Below are experts of layer 3 (counted from 0) of a mixture-of-experts language model. Rows are named router (the router's row for the expert) and show model dimensions 0-95. Each number is 50 + 15 x the weight over its row's rms, rounded and kept within 0 to 99.
After each expert's rows: "comes after" lists some tokens at least twice as common just before its tokens as in all text. This comes from a sample of Wikipedia text that the model never trained on. Tokens count by the router's weight.

# expert 61
router:48 52 45 67 91 34 73 34 30 69 25 49 65 80 58 36 36 53 49 34 57 43 54 62 42 26 66 68 47 42 89 64 51 40 61 54 49 33 35 66 74 68 68 51 38 43 36 36 27 67 70 48 46 56 58 41 45 50 40 37 67 47 59 27 63 29 42 47 74 40 46 49 36 42 53 46 45 59 29 46 56 61 36 13 53 65 64 29 57 63 25 54 25 34 48 44
comes after: "0", "9", "6", "7", "8", "5"

# expert 59
router:77 53 74 75 76 64 38 33 76 60 56 37 62 52 36 62 34 65 70 53 67 47 56 46 30 59 55 57 58 48 37 46 51 50 54 37 19 17 44 20 41 72 44 47 41 38 62 58 51 40 69 44 53 53 47 77 48 68 59 32 69 11 50 37 73 43 45 54 56 64 56 54 73 52 62 33 63 52 17 58 58 58 62 36 63 78 59 44 65 77 55 35 58 37 35 34
comes after: " of", " with", " for", "==", " ==", " by"

# expert 29
router:52 47 59 47 71 37 46 11 52 62 29 53 50 74 44 37 23 45 45 25 64 58 58 56 36 53 48 13 56 71 41 71 67 40 48 43 65 61 40 64 34 42 59 56 32 37 44 35 49 62 50 19 57 63 63 32 54 60 35 49 46 45 55 32 36 42 88 61 68 52 38 63 48 36 46 31 42 47 72 76 61 37 65 31 64 71 39 54 47 37 66 21 73 24 65 63
comes after: "\n", ".", " |", " in", " on", "==="

# expert 25
router:62 51 38 47 35 53 55 46 66 36 36 84 74 48 42 38 61 75 71 26 41 48 45 53 36 50 72 50 51 57 51 49 53 37 65 54 26 68 60 64 32 62 78 61 37 48 56 28 36 47 43 72 53 79 45 40 79 44 54 67 51 56 64 41 51 59 99 41 29 44 55 57 51 32 50 53 19 57 09 47 66 48 45 46 62 58 51 52 71 62 44 40 26 32 73 44
comes after: "1", " on", " in", " for", "7", "4"

# expert 55
router:37 70 53 60 77 39 37 34 44 39 44 36 45 43 62 29 45 52 35 58 47 27 39 56 77 53 61 25 80 46 47 61 59 43 50 49 60 58 53 65 28 73 43 48 58 74 35 50 20 58 75 55 62 70 33 28 25 73 25 43 75 48 58 35 18 62 55 50 65 40 39 32 72 48 20 60 83 63 52 45 67 38 53 38 57 45 58 56 49 85 52 47 50 42 36 47
comes after: ",", " in", "ed", " as", "ing", " and"

# expert 2
router:73 44 83 69 70 46 53 44 64 14 31 68 67 35 43 27 45 61 50 31 66 48 43 57 22 35 57 40 61 48 58 65 54 26 59 41 58 31 36 69 61 41 69 57 50 45 53 35 49 65 44 41 56 29 68 43 61 45 35 38 43 57 44 74 86 22 59 46 25 32 36 53 30 52 37 41 58 45 34 31 53 64 69 34 54 32 70 57 56 71 59 43 46 26 44 81
comes after: " ", " in", " In", "ed", "/", "In"

# expert 47
router:53 23 27 58 93 80 49 60 64 41 27 40 58 58 44 60 58 58 54 55 78 86 44 45 55 43 56 43 50 54 40 59 55 46 46 38 60 66 66 37 45 66 41 51 37 48 42 38 30 75 58 37 25 62 41 43 33 78 47 69 69 60 43 42 46 65 77 52 70 34 71 28 41 42 37 45 44 49 60 36 83 27 41 61 33 77 50 57 28 55 33 39 68 63 57 57
comes after: " ", " (", "\n", ",", ".", " \""

# expert 46
router:75 51 35 52 41 75 54 66 77 41 16 76 60 54 61 64 60 68 45 61 45 67 69 42 68 54 50 52 54 37 37 50 51 57 30 41 54 48 36 39 37 46 46 45 71 59 35 42 59 88 54 27 46 46 66 37 52 36 38 32 57 74 79 30 42 54 63 49 45 25 86 83 31 59 51 43 49 54 50 46 61 75 52 54 47 85 62 68 60 26 51 58 67 65 45 40
comes after: ".", "-", ").", "\".", " –", " ."

# expert 11
router:44 23 34 62 44 63 74 43 41 61 35 37 35 48 32 72 62 46 65 46 58 76 42 57 48 46 24 33 38 24 53 47 51 44 68 60 35 34 39 56 38 55 24 38 50 51 67 50 42 47 70 59 64 36 44 64 35 52 69 81 77 45 74 72 26 53 29 52 45 41 30 00 59 47 51 65 45 41 58 53 37 46 51 51 39 65 33 68 38 35 66 56 58 87 54 57
comes after: " K", " L", " W", " D", " Sh", " T"

# expert 5
router:71 60 43 68 45 39 38 56 19 54 62 43 34 59 72 45 50 17 51 59 27 63 52 57 52 54 37 32 63 48 49 54 43 46 75 79 30 38 49 46 38 74 22 58 61 75 54 65 36 24 49 06 57 50 65 77 40 67 30 31 47 44 34 64 37 60 28 51 43 54 48 37 61 60 41 46 49 66 71 30 34 62 48 75 56 48 46 62 76 34 53 71 41 72 53 47
comes after: "\n", " (", " U", " I", " S", " Al"

# expert 43
router:47 36 65 24 55 73 49 27 47 40 55 19 67 59 46 63 68 27 52 59 72 43 60 53 31 36 54 54 44 25 50 56 44 23 30 60 67 31 28 62 20 33 39 52 53 94 33 32 49 56 68 41 37 63 63 61 54 39 58 48 57 22 51 65 48 65 40 34 18 53 62 50 65 47 51 52 32 23 39 48 79 35 63 51 58 38 56 65 49 67 32 59 55 68 41 62
comes after: "-", "'", " D", "2", " S", " \""

# expert 18
router:42 30 61 43 46 43 39 22 52 23 54 57 74 75 45 42 61 79 55 39 62 74 73 56 53 48 57 28 24 83 55 31 42 23 58 46 59 50 56 42 34 71 51 41 28 32 56 71 35 50 54 54 26 52 49 40 43 60 15 44 33 44 75 80 64 54 39 35 49 51 57 73 67 62 45 53 81 48 46 32 66 51 53 43 20 46 62 45 58 46 53 72 58 30 50 45
comes after: " |", " and", "i", "a", "o", ":"

# expert 22
router:58 44 29 52 52 65 38 61 65 63 27 68 42 62 41 22 33 62 39 51 51 36 61 05 58 28 42 14 35 65 47 60 50 52 33 32 74 76 83 53 45 28 44 40 44 39 69 48 48 61 46 52 30 40 56 57 60 57 59 51 37 53 21 42 14 60 66 57 50 45 59 25 56 57 46 44 43 24 64 59 50 82 56 55 51 30 48 71 47 47 45 32 42 53 38 75
comes after: " to", "-", " un", " and", " \"", " re"

# expert 6
router:56 64 44 39 58 48 68 55 67 60 50 63 49 27 61 39 34 48 42 54 37 56 21 51 66 92 35 73 57 73 45 48 47 21 22 40 77 40 44 44 83 20 31 52 25 33 55 64 54 31 43 62 47 40 67 46 54 50 52 20 74 25 58 58 41 41 23 39 54 54 56 55 27 47 30 53 35 68 62 42 66 37 37 55 60 47 67 58 55 46 68 43 51 78 68 47
comes after: " ", " |", " for", ";", " (", " an"

# expert 52
router:40 48 78 55 86 67 32 36 47 77 35 44 65 80 61 27 30 57 67 54 72 32 33 67 81 57 46 47 37 53 45 37 56 32 67 52 32 52 53 57 35 54 78 51 39 35 51 42 68 66 65 46 31 69 42 36 51 39 83 49 72 63 64 41 55 38 49 60 23 58 55 61 35 48 46 45 68 50 30 39 65 41 65 49 79 56 40 23 46 62 63 66 55 24 57 49
comes after: " of", ",", " the", " in", " New", " United"

# expert 19
router:63 53 51 33 41 73 58 36 58 39 57 93 26 58 44 59 62 60 68 35 67 50 71 65 65 38 66 33 53 56 52 43 37 26 41 34 25 24 65 63 69 59 54 53 41 30 36 67 34 48 39 77 39 55 17 25 38 47 40 43 39 30 72 50 36 61 72 68 80 42 43 54 64 49 60 61 35 51 10 59 50 49 56 40 41 40 53 54 33 51 64 67 41 33 54 35
comes after: " |", "0", ")", ";", "2", "4"

# expert 48
router:61 64 56 39 48 46 51 28 56 66 56 44 44 76 33 51 40 56 52 44 36 45 32 47 41 42 50 28 47 62 45 51 45 20 58 56 28 40 57 43 74 24 52 39 38 55 81 33 44 54 57 59 57 26 40 44 41 36 43 30 49 13 49 63 26 29 64 62 69 27 67 59 66 79 55 56 22 57 55 42 53 81 47 27 23 30 44 48 43 48 60 56 59 81 21 30
comes after: "|", " |", ",", " he", " by", " USA"

# expert 56
router:23 28 50 39 42 49 39 52 15 64 36 40 44 55 59 66 72 28 81 57 23 50 39 19 50 63 27 57 44 47 36 48 43 75 56 50 74 54 64 56 78 33 30 55 49 24 48 71 47 36 40 69 35 51 38 47 29 60 51 82 70 60 49 49 42 48 51 42 77 81 31 43 58 42 44 37 24 49 69 50 29 32 30 45 43 43 34 48 31 44 54 58 41 50 55 39
comes after: " P", " C", " K", " p", " H", " c"

# expert 0
router:35 40 58 54 35 65 45 68 59 11 70 81 61 57 60 49 51 63 40 48 60 38 52 54 53 48 72 27 55 58 23 53 44 46 26 49 27 59 70 37 61 64 68 50 51 45 24 72 73 58 56 23 51 57 62 42 56 39 65 43 46 51 64 44 16 34 51 44 48 29 68 62 36 46 56 50 77 33 13 53 69 40 48 36 37 80 46 32 75 60 27 47 40 62 44 36
comes after: ")", "2", "\n", "3", " •", " from"

# expert 20
router:42 44 47 72 18 59 57 45 54 69 67 52 52 52 50 47 42 61 30 55 46 44 66 43 47 52 56 68 56 56 74 46 54 58 58 64 08 38 26 65 54 42 53 67 50 42 49 63 64 62 78 40 58 69 69 83 58 42 80 56 69 46 63 40 67 62 58 50 57 81 40 73 38 49 57 60 27 61 48 57 31 39 35 77 56 80 78 46 54 52 40 04 52 53 45 58
comes after: " the", " his", "s", " a", " The", " their"

# expert 10
router:51 69 60 45 69 70 47 59 32 44 86 41 59 54 62 50 42 64 28 24 77 65 21 51 22 20 45 47 50 71 35 63 58 32 52 31 27 36 50 50 74 64 28 55 57 46 66 45 68 54 42 48 61 54 54 38 46 31 36 25 59 48 69 62 78 50 28 14 29 25 45 46 26 47 56 52 48 70 62 42 25 59 41 26 52 46 51 52 64 51 50 44 60 46 39 63
comes after: "\n", "|", "in", "en", "er", "on"

# expert 57
router:39 48 66 56 52 45 37 37 64 32 71 47 55 79 33 56 52 70 50 23 27 36 37 57 61 52 74 47 54 74 47 57 58 37 41 42 15 33 14 67 68 80 45 55 37 46 56 57 54 73 33 42 50 52 44 51 33 52 61 31 49 38 59 38 68 19 70 34 48 37 42 40 50 37 54 63 23 24 26 47 62 64 28 35 59 52 45 32 33 52 58 55 53 12 45 37
comes after: "9", ")", " also", " and", " =", " place"

# expert 21
router:31 22 74 42 66 20 52 26 36 58 54 51 50 32 68 74 58 32 46 41 66 83 59 57 48 29 42 49 58 27 44 42 39 11 65 56 61 43 55 70 53 27 64 49 33 73 53 65 44 34 48 19 62 58 57 55 56 39 73 66 44 72 72 63 58 56 54 60 43 52 34 37 66 63 62 48 58 45 48 56 49 31 63 43 34 52 34 39 45 20 58 57 28 77 70 61
comes after: " G", " V", " B", " K", " S", " M"

# expert 1
router:48 67 60 61 13 53 39 58 30 43 37 51 63 46 37 47 73 44 51 83 43 35 54 77 26 59 45 63 44 43 68 45 49 45 48 48 46 41 70 69 44 49 67 51 38 36 73 31 62 05 27 49 38 15 54 55 53 13 45 53 57 58 72 16 55 68 71 52 47 54 39 48 42 46 62 69 72 55 42 34 45 54 59 29 60 67 61 43 60 69 61 39 45 27 63 42
comes after: "1", "2", "0", "3", "8", "9"

# expert 49
router:34 32 34 37 63 39 51 52 50 45 47 83 65 64 25 34 75 63 67 52 55 29 59 46 24 49 59 41 59 45 43 69 57 48 66 33 72 25 58 56 40 85 60 23 48 46 14 28 68 54 33 46 44 54 70 60 56 59 45 61 50 43 50 24 71 28 93 57 77 55 47 51 46 40 42 57 70 55 31 39 36 58 37 54 54 65 67 40 39 78 45 47 54 54 52 46
comes after: "\n", ",", ".", "ed", " was", " were"

# expert 13
router:43 32 72 60 68 39 70 68 22 62 62 64 48 41 54 48 48 82 56 51 45 40 71 51 80 49 52 55 65 68 58 54 19 57 36 38 27 33 17 64 54 58 61 61 51 60 29 66 59 40 47 35 62 49 27 37 59 32 56 39 48 52 70 34 73 64 51 56 43 34 11 57 60 51 38 28 55 63 43 28 81 71 58 47 61 51 50 36 64 39 35 40 37 38 80 36
comes after: " |", ".", "0", ";", "°", "9"

# expert 51
router:56 42 73 55 46 43 62 55 49 21 54 41 56 66 41 51 49 81 20 57 48 28 59 63 64 27 73 53 54 76 64 51 54 32 55 47 39 24 17 67 51 86 58 62 71 48 46 49 61 53 56 72 46 31 69 88 57 43 42 18 50 44 34 47 34 54 48 35 29 88 48 36 23 61 41 49 68 48 42 53 45 51 47 55 56 72 50 42 58 43 59 44 45 22 44 40
comes after: "0", "9", "8", "ing", "′", " Born"

# expert 40
router:47 46 54 45 40 44 60 55 79 47 45 49 58 64 25 64 55 52 66 05 52 64 61 70 86 35 75 19 57 65 43 49 73 33 48 38 68 27 55 48 67 50 69 38 40 26 67 46 38 76 43 39 42 47 61 39 38 58 58 51 48 52 73 45 73 31 68 44 49 41 56 59 49 52 35 40 40 35 27 63 59 70 50 35 65 68 33 75 43 64 62 21 70 37 66 43
comes after: " |", ",", ".", " was", " and", " to"

# expert 26
router:60 53 50 50 53 62 45 60 72 47 74 89 74 39 29 57 49 75 35 33 32 52 29 62 21 40 61 43 52 52 52 39 35 20 58 42 41 33 36 66 35 56 38 42 40 73 32 30 42 58 64 63 26 90 29 37 35 39 29 47 54 55 79 50 60 41 69 55 69 37 73 54 36 61 45 47 26 59 49 36 74 47 29 50 47 45 71 35 41 40 35 61 53 35 58 43
comes after: "5", "8", "6", ".", "1", "0"

# expert 63
router:57 49 68 56 29 74 24 32 63 61 32 56 55 29 73 38 59 59 70 62 63 39 39 39 70 24 54 52 46 57 47 46 58 77 45 86 20 41 42 31 51 66 60 51 41 59 52 21 58 46 55 13 56 77 52 40 56 42 54 52 39 79 50 29 69 75 66 55 33 78 32 81 44 61 56 38 42 49 46 42 41 31 32 39 40 33 62 53 46 63 73 52 47 52 55 61
comes after: " of", " the", " World", "s", " National", " his"

# expert 7
router:52 44 51 15 52 47 21 34 59 29 57 54 41 33 42 58 45 69 71 41 51 76 56 52 59 39 62 25 60 52 58 64 53 43 60 58 34 19 34 45 46 70 24 61 53 52 31 32 62 41 53 18 40 65 55 70 44 44 60 54 09 56 47 45 31 39 89 38 70 45 78 27 42 54 68 45 28 34 59 40 44 45 51 60 40 38 63 27 41 35 65 30 45 33 54 42
comes after: "\n", "-", "3", "–", "|", "==="

# expert 24
router:47 76 44 44 60 70 33 41 52 56 72 46 54 55 43 50 57 44 72 51 50 45 30 56 70 57 53 24 45 74 40 52 53 23 27 64 56 53 54 56 57 68 57 64 53 23 50 40 19 58 34 35 32 76 72 49 35 47 64 33 73 68 33 45 60 47 88 50 73 55 60 67 71 38 44 36 46 38 43 40 67 47 67 41 54 45 64 37 49 47 38 54 84 15 73 21
comes after: " |", " (", ",", " of", " in", " United"

# expert 45
router:33 57 46 59 62 49 26 65 37 29 44 57 56 43 43 26 63 61 41 57 77 48 41 67 80 42 73 75 58 54 47 49 45 50 45 41 16 60 75 57 66 73 64 60 56 48 40 49 30 62 65 64 49 67 36 41 30 68 77 47 24 48 72 73 62 24 58 30 61 32 72 71 45 44 62 35 57 51 16 34 33 59 33 48 53 63 27 62 79 47 56 54 52 46 59 49
comes after: ":", " |", ";", "):", " /", " football"

# expert 53
router:56 77 54 49 63 51 55 74 65 53 53 77 33 75 45 15 24 78 39 49 67 41 45 54 40 30 45 19 38 66 56 55 44 56 45 54 68 35 62 55 36 68 34 76 39 44 81 29 46 58 67 50 53 48 44 47 64 51 04 36 29 58 66 41 33 45 78 66 54 54 65 49 62 64 53 37 38 30 43 77 61 59 67 49 40 45 65 27 61 51 63 49 46 37 43 53
comes after: " to", " in", " a", " on", " the", " of"

# expert 44
router:64 74 71 42 69 73 41 55 61 31 56 57 69 82 18 39 40 52 60 60 55 42 55 69 69 56 57 72 64 68 72 55 70 41 58 46 58 18 51 58 23 70 46 40 59 59 54 67 49 73 42 51 61 78 30 51 28 50 47 39 30 48 51 24 32 50 38 39 77 71 67 44 49 49 51 57 44 45 58 54 56 39 68 60 66 43 50 10 74 67 45 28 50 38 43 59
comes after: " of", " in", "'", " to", " for", " on"

# expert 3
router:29 35 29 67 49 34 58 41 52 58 35 37 59 56 51 47 55 23 49 50 55 37 49 62 44 73 38 83 54 49 84 48 50 41 79 67 53 54 30 66 37 53 44 50 21 40 57 49 54 67 73 19 76 47 76 59 62 35 50 44 63 49 53 60 57 34 75 44 63 72 72 81 43 43 55 46 44 70 63 70 49 32 56 60 56 82 61 32 70 48 47 31 58 36 41 80
comes after: " the", " The", "The", " a", " his", "s"

# expert 33
router:62 60 57 27 52 45 46 70 75 65 51 30 44 63 44 77 58 34 68 45 14 70 44 57 47 24 46 54 51 36 54 47 45 75 65 55 53 63 68 52 52 45 19 26 45 33 55 27 67 24 37 39 78 32 32 57 58 32 58 60 32 39 22 67 63 59 18 46 53 22 59 36 45 48 43 52 40 69 54 81 34 65 63 62 44 50 54 49 55 35 56 62 38 75 64 56
comes after: " ", " W", " Y", " A", " E", "–"

# expert 27
router:34 52 51 26 71 21 59 42 57 39 43 48 67 96 48 34 52 68 77 61 50 36 63 56 66 41 66 60 57 66 38 54 57 38 55 69 38 58 49 34 45 87 38 64 82 54 63 39 43 67 54 53 30 39 66 35 57 56 49 34 37 49 74 33 42 43 49 56 35 51 52 40 52 37 62 27 90 46 43 69 37 32 62 40 53 46 41 62 38 55 72 30 26 23 55 39
comes after: "0", "9", "8", " |", "1", "2"

# expert 42
router:62 66 28 41 27 62 44 47 34 40 59 72 45 67 32 54 42 69 44 65 74 51 46 34 35 63 52 57 63 65 70 42 44 27 57 58 65 36 24 59 41 58 39 57 95 42 79 30 27 58 45 50 69 50 69 42 43 58 32 52 48 62 49 75 70 47 45 67 46 49 40 71 53 52 51 44 48 68 39 24 58 58 36 62 53 57 54 45 75 51 91 66 29 19 45 68
comes after: "\n", " the", ".", " \"", "===", " a"

# expert 23
router:56 37 44 49 62 78 91 40 57 44 37 47 37 47 49 26 65 64 62 33 69 63 27 54 32 38 46 81 47 52 53 55 41 47 53 53 36 33 69 21 59 49 36 60 31 32 64 43 05 41 61 42 48 34 27 37 71 35 79 47 37 50 17 45 37 64 64 34 61 39 37 57 74 52 48 42 36 48 62 50 34 49 30 57 40 43 62 45 52 67 34 51 27 43 25 52
comes after: " ", "A", "-", " (", "S", " a"

# expert 41
router:29 66 55 61 37 62 55 17 64 30 46 61 59 70 53 51 31 47 64 44 55 52 44 50 63 25 52 52 55 72 53 60 57 40 40 47 25 53 65 37 36 74 73 55 62 52 38 59 83 66 60 30 65 32 64 77 68 65 31 70 57 55 74 42 19 51 59 47 75 46 50 66 37 48 49 68 65 33 49 35 71 47 53 27 54 44 34 57 71 78 30 34 70 26 66 42
comes after: ",", " of", ")", " is", " and", " as"

# expert 60
router:33 62 53 82 24 51 71 42 59 49 51 61 50 49 62 41 63 46 42 55 56 63 75 55 59 26 59 37 50 42 43 54 42 35 32 58 31 39 66 77 56 68 68 69 29 48 38 56 58 36 48 48 37 66 11 33 52 41 33 47 63 52 41 53 55 79 53 65 46 22 66 59 18 27 35 38 28 60 42 59 22 75 25 50 35 45 26 42 80 65 47 46 56 50 53 71
comes after: "6", ":", "O", "4", "5", "|"

# expert 35
router:51 71 29 75 45 55 45 40 62 36 38 86 52 54 45 73 39 54 41 63 64 67 20 69 51 64 53 57 51 73 37 50 57 54 40 70 53 61 54 76 32 79 45 36 58 32 65 38 77 50 41 22 32 72 42 82 61 37 53 23 28 57 59 48 66 21 34 61 54 45 66 58 68 52 62 46 61 74 57 29 53 65 50 39 60 43 66 42 52 44 75 70 42 49 68 45
comes after: ".", " |", " (", "-", ":", " \""